Experts of a small language model: a softmax router.
Below are experts of layer 4 (counted from 0) of a mixture-of-experts language model. Rows are named router (the router's row for the expert), up (a neuron's input weights, with its number), down (a neuron's output weights, with its number) and show model dimensions 0-127. Each number is 50 + 10 x the weight over its row's rms, rounded and kept within 0 to 99.
After each expert's rows: "comes before" lists some tokens at least twice as common just after its tokens as in all text; "mostly gets" lists some tokens that are sent to it at least half of the time. This comes from a sample of Wikipedia text that the model never trained on. Tokens count by the router's weight.

# expert 55
router:43 40 37 45 50 41 43 62 65 34 39 37 60 48 40 46 54 62 38 61 53 43 38 33 41 38 37 46 36 44 62 63 46 50 68 52 67 41 54 52 65 59 67 57 38 57 64 39 56 54 64 60 56 42 57 42 47 42 58 57 43 41 60 34 43 39 53 40 62 61 42 33 70 67 57 38 49 55 61 46 44 42 43 41 39 41 40 40 40 55 46 40 38 40 44 51 41 57 37 72 59 60 37 54 36 39 48 43 54 43 41 48 62 52 41 51 50 50 63 58 50 36 66 46 63 37 40 40
up0:39 62 45 44 65 55 43 72 48 64 44 50 43 46 67 46 63 55 49 40 56 60 34 78 44 36 51 46 59 62 41 47 23 41 50 69 53 52 48 47 60 40 62 43 48 64 50 42 58 51 62 70 37 52 59 42 64 41 59 48 47 28 57 53 61 43 43 51 56 47 55 48 66 48 51 41 62 58 48 37 62 47 48 61 63 52 31 59 34 61 49 41 47 54 56 55 58 66 44 41 40 59 68 44 44 56 37 56 52 52 39 44 48 41 43 56 46 26 64 40 43 52 52 51 50 57 33 56
down0:69 46 64 48 49 46 49 65 30 77 55 42 67 45 52 22 48 19 60 41 52 61 55 62 52 46 49 50 57 58 42 65 60 52 45 33 47 48 54 54 39 48 24 44 44 47 51 43 58 45 46 46 38 53 43 37 53 61 42 56 48 49 56 45 51 34 48 47 46 33 50 59 69 46 48 49 69 71 46 39 64 58 59 36 56 67 55 45 45 51 38 41 50 61 43 58 44 51 61 58 52 44 66 51 39 45 56 56 50 56 43 56 55 62 47 64 58 36 65 35 50 55 42 46 53 55 44 46
comes before: "the ", "a ", "his ", "their ", "its ", "this "
mostly gets: "against ", "access ", "towards ", "near ", "between ", "health "

# expert 59
router:39 62 37 46 48 43 67 50 53 51 39 57 62 45 48 32 57 66 38 65 52 49 44 22 34 48 42 51 36 52 59 46 32 48 68 42 61 38 43 69 58 35 55 65 38 72 61 46 57 54 60 60 58 43 60 54 56 43 52 59 45 43 50 48 69 55 55 46 68 48 47 41 58 48 59 43 53 35 55 32 53 50 43 32 53 48 45 45 36 57 48 37 44 44 50 57 70 53 46 47 73 70 40 64 45 45 40 49 56 30 56 37 57 50 50 51 52 55 60 63 54 39 59 44 49 43 56 42
up0:51 51 56 46 58 70 55 60 61 58 54 58 50 51 63 51 67 47 58 63 47 47 51 67 53 66 43 57 45 20 44 62 54 47 57 37 38 49 42 51 51 38 45 40 58 46 71 59 46 40 65 44 60 51 55 66 65 57 64 56 55 48 68 54 61 53 51 49 47 55 53 56 33 39 39 48 49 44 52 56 45 51 53 53 47 41 65 55 37 53 51 54 69 65 59 51 27 37 51 53 30 61 46 41 60 61 52 38 52 56 48 43 41 73 38 61 62 54 47 40 38 38 59 30 53 77 50 45
down0:31 46 45 64 54 34 36 48 57 40 62 45 51 64 51 52 38 61 46 71 51 45 51 35 52 49 47 41 51 59 59 49 70 22 38 54 60 55 46 37 49 54 53 51 49 54 49 38 60 57 32 52 50 50 38 48 32 41 52 48 49 56 40 46 36 32 54 44 40 37 46 48 58 56 68 31 49 51 49 49 55 69 42 35 49 42 30 42 52 60 51 51 45 44 57 43 65 48 66 44 56 55 54 43 45 34 46 61 37 32 24 53 44 30 55 32 53 47 51 39 41 59 43 65 55 41 43 55
comes before: "The ", "==", "In ", "- ", "| ", "He "
mostly gets: "\n\n", "== ", "=== ", "\". ", ".\" ", "\""

# expert 33
router:24 45 48 50 51 38 55 59 74 46 42 54 57 34 59 47 56 73 39 66 36 50 50 37 50 43 41 68 36 53 56 45 45 37 64 48 44 46 50 55 72 44 60 54 40 56 54 42 71 66 61 52 68 53 55 65 47 43 52 61 48 34 54 44 62 57 68 43 60 49 36 55 64 50 52 50 52 49 62 48 40 52 48 37 36 53 42 45 35 57 51 49 43 41 27 47 49 59 36 48 45 68 35 47 41 38 41 53 44 38 49 38 61 44 36 54 52 54 57 62 54 47 51 39 67 40 40 42
up0:36 60 41 42 58 41 49 38 62 72 45 65 49 50 61 52 40 60 57 49 32 40 47 42 36 35 47 44 62 43 33 35 53 43 46 56 69 61 53 62 51 41 29 46 44 52 35 52 47 47 46 49 52 50 51 64 45 54 53 41 52 50 43 56 40 59 29 52 62 51 46 48 49 70 45 54 41 48 48 29 51 56 48 58 53 53 51 53 53 46 23 58 29 33 35 53 56 54 46 66 33 51 41 41 67 54 42 43 55 32 42 67 57 52 49 38 62 45 46 43 40 27 63 58 44 43 56 65
down0:44 52 72 52 45 50 45 41 53 46 63 59 38 55 45 34 63 54 45 51 81 72 58 57 70 66 46 54 57 52 70 52 59 43 62 67 37 55 46 43 57 59 59 38 60 55 47 48 66 46 54 52 49 38 59 44 33 44 52 56 51 60 51 50 33 45 53 63 44 53 55 52 61 33 47 57 49 55 59 48 47 41 49 26 58 40 50 48 59 48 37 55 70 46 58 64 56 37 66 52 59 45 38 40 56 44 43 54 33 60 51 45 48 60 28 62 40 44 54 35 46 68 50 37 50 55 55 63
comes before: ", ", "–", ".", ")", "0", ") "
mostly gets: "January ", "July ", "196", "199", "March ", "August "

# expert 4
router:38 63 34 51 32 39 51 69 59 41 33 37 52 45 38 51 55 61 38 61 41 44 52 39 52 43 46 56 42 56 61 56 45 33 63 59 51 43 42 53 55 62 58 66 38 53 58 37 49 59 60 61 62 40 58 46 38 35 59 43 37 47 64 40 57 63 52 43 61 62 45 62 62 53 58 42 60 68 55 36 55 41 38 41 43 47 38 40 38 56 51 45 39 36 49 57 58 54 41 71 52 53 37 65 44 43 51 56 41 38 64 38 58 61 42 41 37 62 58 60 51 48 61 44 61 31 32 39
up0:39 57 46 50 63 39 25 51 55 67 41 46 43 68 55 44 53 44 62 54 43 50 56 69 38 39 52 48 32 55 56 53 39 57 43 40 45 49 43 33 59 59 45 67 44 42 44 53 46 58 61 31 42 49 52 51 58 39 71 74 52 62 55 45 38 54 68 64 33 43 37 38 42 47 51 49 38 33 67 43 39 40 40 59 49 64 40 45 44 58 63 53 32 38 46 52 45 45 45 51 38 54 56 49 42 43 47 70 38 57 46 47 47 43 37 38 67 42 45 53 64 67 53 58 42 66 49 51
down0:51 52 59 53 54 60 41 49 40 60 50 39 35 59 47 69 63 48 60 54 60 49 42 57 46 59 72 61 47 62 30 54 62 50 53 45 42 44 45 49 28 46 54 43 55 45 49 45 66 39 40 42 52 75 45 57 42 47 47 54 22 57 32 45 35 42 42 40 45 50 34 61 55 50 41 59 52 71 41 52 66 66 58 53 49 73 68 40 47 55 54 49 48 69 65 32 42 46 67 46 46 50 51 39 57 56 64 42 32 56 44 49 42 52 49 50 39 35 45 61 38 46 41 46 51 44 42 50
comes before: "of ", "(", "and ", "in ", "for ", "to "
mostly gets: "team ", "State ", "former ", "League ", "member ", "National "

# expert 8
router:48 40 37 55 43 41 63 57 60 37 35 45 69 27 47 41 51 60 50 72 47 49 52 43 46 42 46 73 38 44 58 45 34 45 54 48 54 41 48 54 67 47 67 52 39 54 46 40 63 60 50 50 59 46 60 70 38 40 66 66 44 34 62 47 54 55 72 52 53 35 42 46 68 51 61 40 51 44 62 35 38 52 48 48 42 38 43 37 28 56 49 49 41 41 43 62 56 49 38 52 55 73 43 50 42 37 38 50 50 47 46 44 56 57 36 49 47 62 59 56 50 42 63 42 58 42 32 47
up1:53 43 67 41 38 55 65 55 46 39 47 38 62 50 53 60 55 31 46 40 46 41 52 42 59 41 47 50 51 35 30 64 56 52 51 44 44 51 60 59 45 56 50 47 43 52 50 72 30 52 47 49 58 44 44 40 36 39 40 42 45 61 26 48 60 46 44 55 25 34 59 38 56 72 48 44 68 45 48 52 62 48 54 41 70 58 41 29 38 66 38 38 48 53 44 51 59 49 57 50 48 44 52 70 54 46 35 54 34 50 39 63 52 39 52 60 33 44 29 53 46 50 44 60 50 44 49 60
down1:50 41 44 59 28 45 53 52 48 59 56 34 50 39 49 42 26 39 43 37 53 48 55 47 56 67 52 52 43 56 39 55 29 51 37 55 56 39 41 45 61 49 45 45 56 43 36 57 56 50 43 48 37 49 48 69 59 56 42 44 21 45 44 76 56 52 49 47 43 75 48 36 37 54 60 69 62 56 52 41 51 69 38 56 45 46 44 49 46 36 59 58 59 47 40 51 44 70 43 39 37 57 60 46 49 55 33 46 37 52 34 45 30 49 39 40 50 45 56 53 45 39 64 55 48 38 46 60
comes before: "0", "8", "4", "5", "6", "3"
mostly gets: "201", "200", "196", "199", "192", "194"

# expert 54
router:39 47 38 45 49 43 53 66 64 43 38 49 58 45 48 45 55 68 38 60 45 40 45 35 41 38 38 55 37 51 63 64 42 51 65 53 60 42 44 48 63 60 61 61 37 60 62 36 60 59 64 60 59 42 62 46 47 40 57 62 33 43 59 34 49 58 51 44 61 60 42 46 65 71 55 35 33 59 60 36 43 60 42 38 52 40 44 38 41 61 52 40 34 42 38 56 43 48 42 48 57 62 36 53 37 34 48 53 39 42 44 32 60 54 39 51 49 54 65 63 59 47 63 44 66 36 48 43
up1:64 36 48 37 49 52 68 38 60 56 32 52 55 41 53 38 54 60 51 48 52 40 56 43 35 41 58 53 39 56 63 53 36 50 42 59 30 47 64 61 53 46 58 73 52 48 60 36 48 53 61 58 36 40 39 42 46 57 49 73 50 51 48 43 50 53 49 48 57 32 62 47 56 57 57 49 56 46 64 40 43 39 46 56 34 57 61 31 47 45 31 44 50 54 55 43 54 75 52 52 61 55 33 58 53 36 45 28 62 25 43 46 50 60 41 39 55 52 45 39 59 48 53 40 72 32 57 51
down1:34 46 55 60 46 57 63 39 44 42 38 51 60 51 44 60 56 39 62 59 56 40 49 40 54 50 43 49 36 47 66 59 60 57 73 53 53 51 56 40 45 71 42 52 40 43 69 56 52 48 57 64 51 56 52 53 52 50 61 46 39 43 48 21 54 47 54 48 40 44 49 58 37 55 68 38 53 65 43 70 36 33 57 45 59 52 40 57 45 49 56 49 54 40 48 43 44 52 51 53 44 44 43 43 27 47 66 69 33 37 47 44 37 59 64 49 83 45 47 60 37 45 70 48 40 54 43 53
comes before: "| ", "(", "0 ", " ", "|", "1 "
mostly gets: "nd ", "ITA ", "Binomial ", "Second ", "Greek ", "Royal "

# expert 24
router:42 46 39 37 51 42 55 62 67 42 34 41 58 39 41 53 56 66 38 59 50 40 47 30 40 36 39 50 36 49 61 63 40 56 60 48 53 40 39 64 60 52 60 64 40 59 62 37 59 62 64 62 60 38 60 51 53 46 50 64 50 46 59 36 55 54 47 43 59 67 45 46 68 59 52 36 37 57 60 43 44 54 43 39 49 41 44 40 44 58 60 39 39 44 33 51 60 39 41 69 62 64 32 58 37 36 45 59 51 39 43 46 61 63 51 50 51 56 57 62 64 63 53 36 61 35 46 37
up0:54 63 41 66 45 42 55 46 34 42 48 63 55 58 48 44 47 41 42 37 58 38 46 57 45 42 70 47 40 66 49 31 37 49 43 50 33 54 54 42 37 44 61 50 45 61 46 46 32 51 56 42 66 57 43 63 52 46 55 42 46 60 53 40 33 40 42 58 50 30 40 59 50 67 51 49 63 43 44 60 61 47 52 49 59 37 49 35 50 56 32 48 56 66 35 57 44 38 57 31 54 49 43 70 43 32 60 56 51 52 47 60 66 51 43 64 49 55 60 35 57 28 64 51 68 48 55 33
down0:58 52 67 54 58 63 51 37 65 58 52 51 37 55 37 49 54 59 54 65 49 71 68 54 41 60 59 67 40 65 29 65 30 52 48 49 48 41 54 42 50 55 55 45 58 58 70 49 53 49 59 53 51 85 38 48 66 51 58 42 57 51 59 52 48 48 50 47 48 36 62 57 56 47 46 56 46 40 67 40 42 53 47 47 51 58 49 40 51 48 55 23 40 53 54 58 43 56 52 62 42 44 46 55 32 39 52 72 39 47 64 51 56 47 51 45 67 37 58 41 52 44 32 58 64 34 43 41
comes before: "- ", " ", "| ", "\n", "The ", "0 "
mostly gets: "==", "== ", "\n", "). ", "Animalia", "Phylum"

# expert 10
router:40 63 38 37 52 42 44 64 64 41 36 43 59 42 47 46 54 65 37 59 48 43 39 35 38 36 33 52 38 51 62 63 40 46 64 49 67 41 44 46 63 48 60 57 38 61 64 39 64 59 67 62 61 42 56 52 46 50 56 51 34 41 59 35 55 58 49 42 54 52 39 50 59 66 52 38 39 63 59 40 37 53 41 39 44 46 41 38 41 58 48 40 37 41 42 55 40 59 39 62 62 58 37 52 39 37 46 68 55 44 56 30 62 51 38 49 44 57 62 63 56 51 65 41 63 36 39 45
up1:34 34 60 56 57 61 59 47 52 55 46 33 50 58 49 35 54 54 46 46 50 32 45 48 33 39 29 38 56 29 64 58 45 49 44 55 44 38 52 39 56 45 71 63 38 50 64 46 46 69 43 52 56 61 40 69 59 55 51 37 53 45 39 33 48 55 46 42 40 49 65 39 51 36 49 52 50 68 58 50 57 55 55 46 40 60 63 37 69 53 51 45 53 39 37 56 57 42 53 57 43 50 37 41 68 48 47 34 39 43 55 38 50 52 43 56 59 65 56 47 52 46 27 43 48 42 21 61
down1:62 44 45 40 43 71 46 50 52 36 29 50 63 34 53 45 49 54 48 59 38 35 48 40 46 36 38 61 44 37 49 60 49 52 48 51 44 48 58 42 45 51 44 58 57 37 67 68 48 46 36 48 50 77 39 68 63 55 27 54 58 57 43 59 47 52 46 51 37 53 37 52 61 49 34 51 59 52 29 59 44 56 49 65 50 53 53 32 43 43 60 43 46 39 50 22 57 27 66 50 45 68 52 53 49 60 55 48 42 38 43 32 49 60 44 53 50 62 57 52 44 51 64 62 36 60 49 47
comes before: "| ", "\n", "|", "–", ",", "tic"
mostly gets: "Green ", "Ne", "Win ", "Ry", "David ", "El"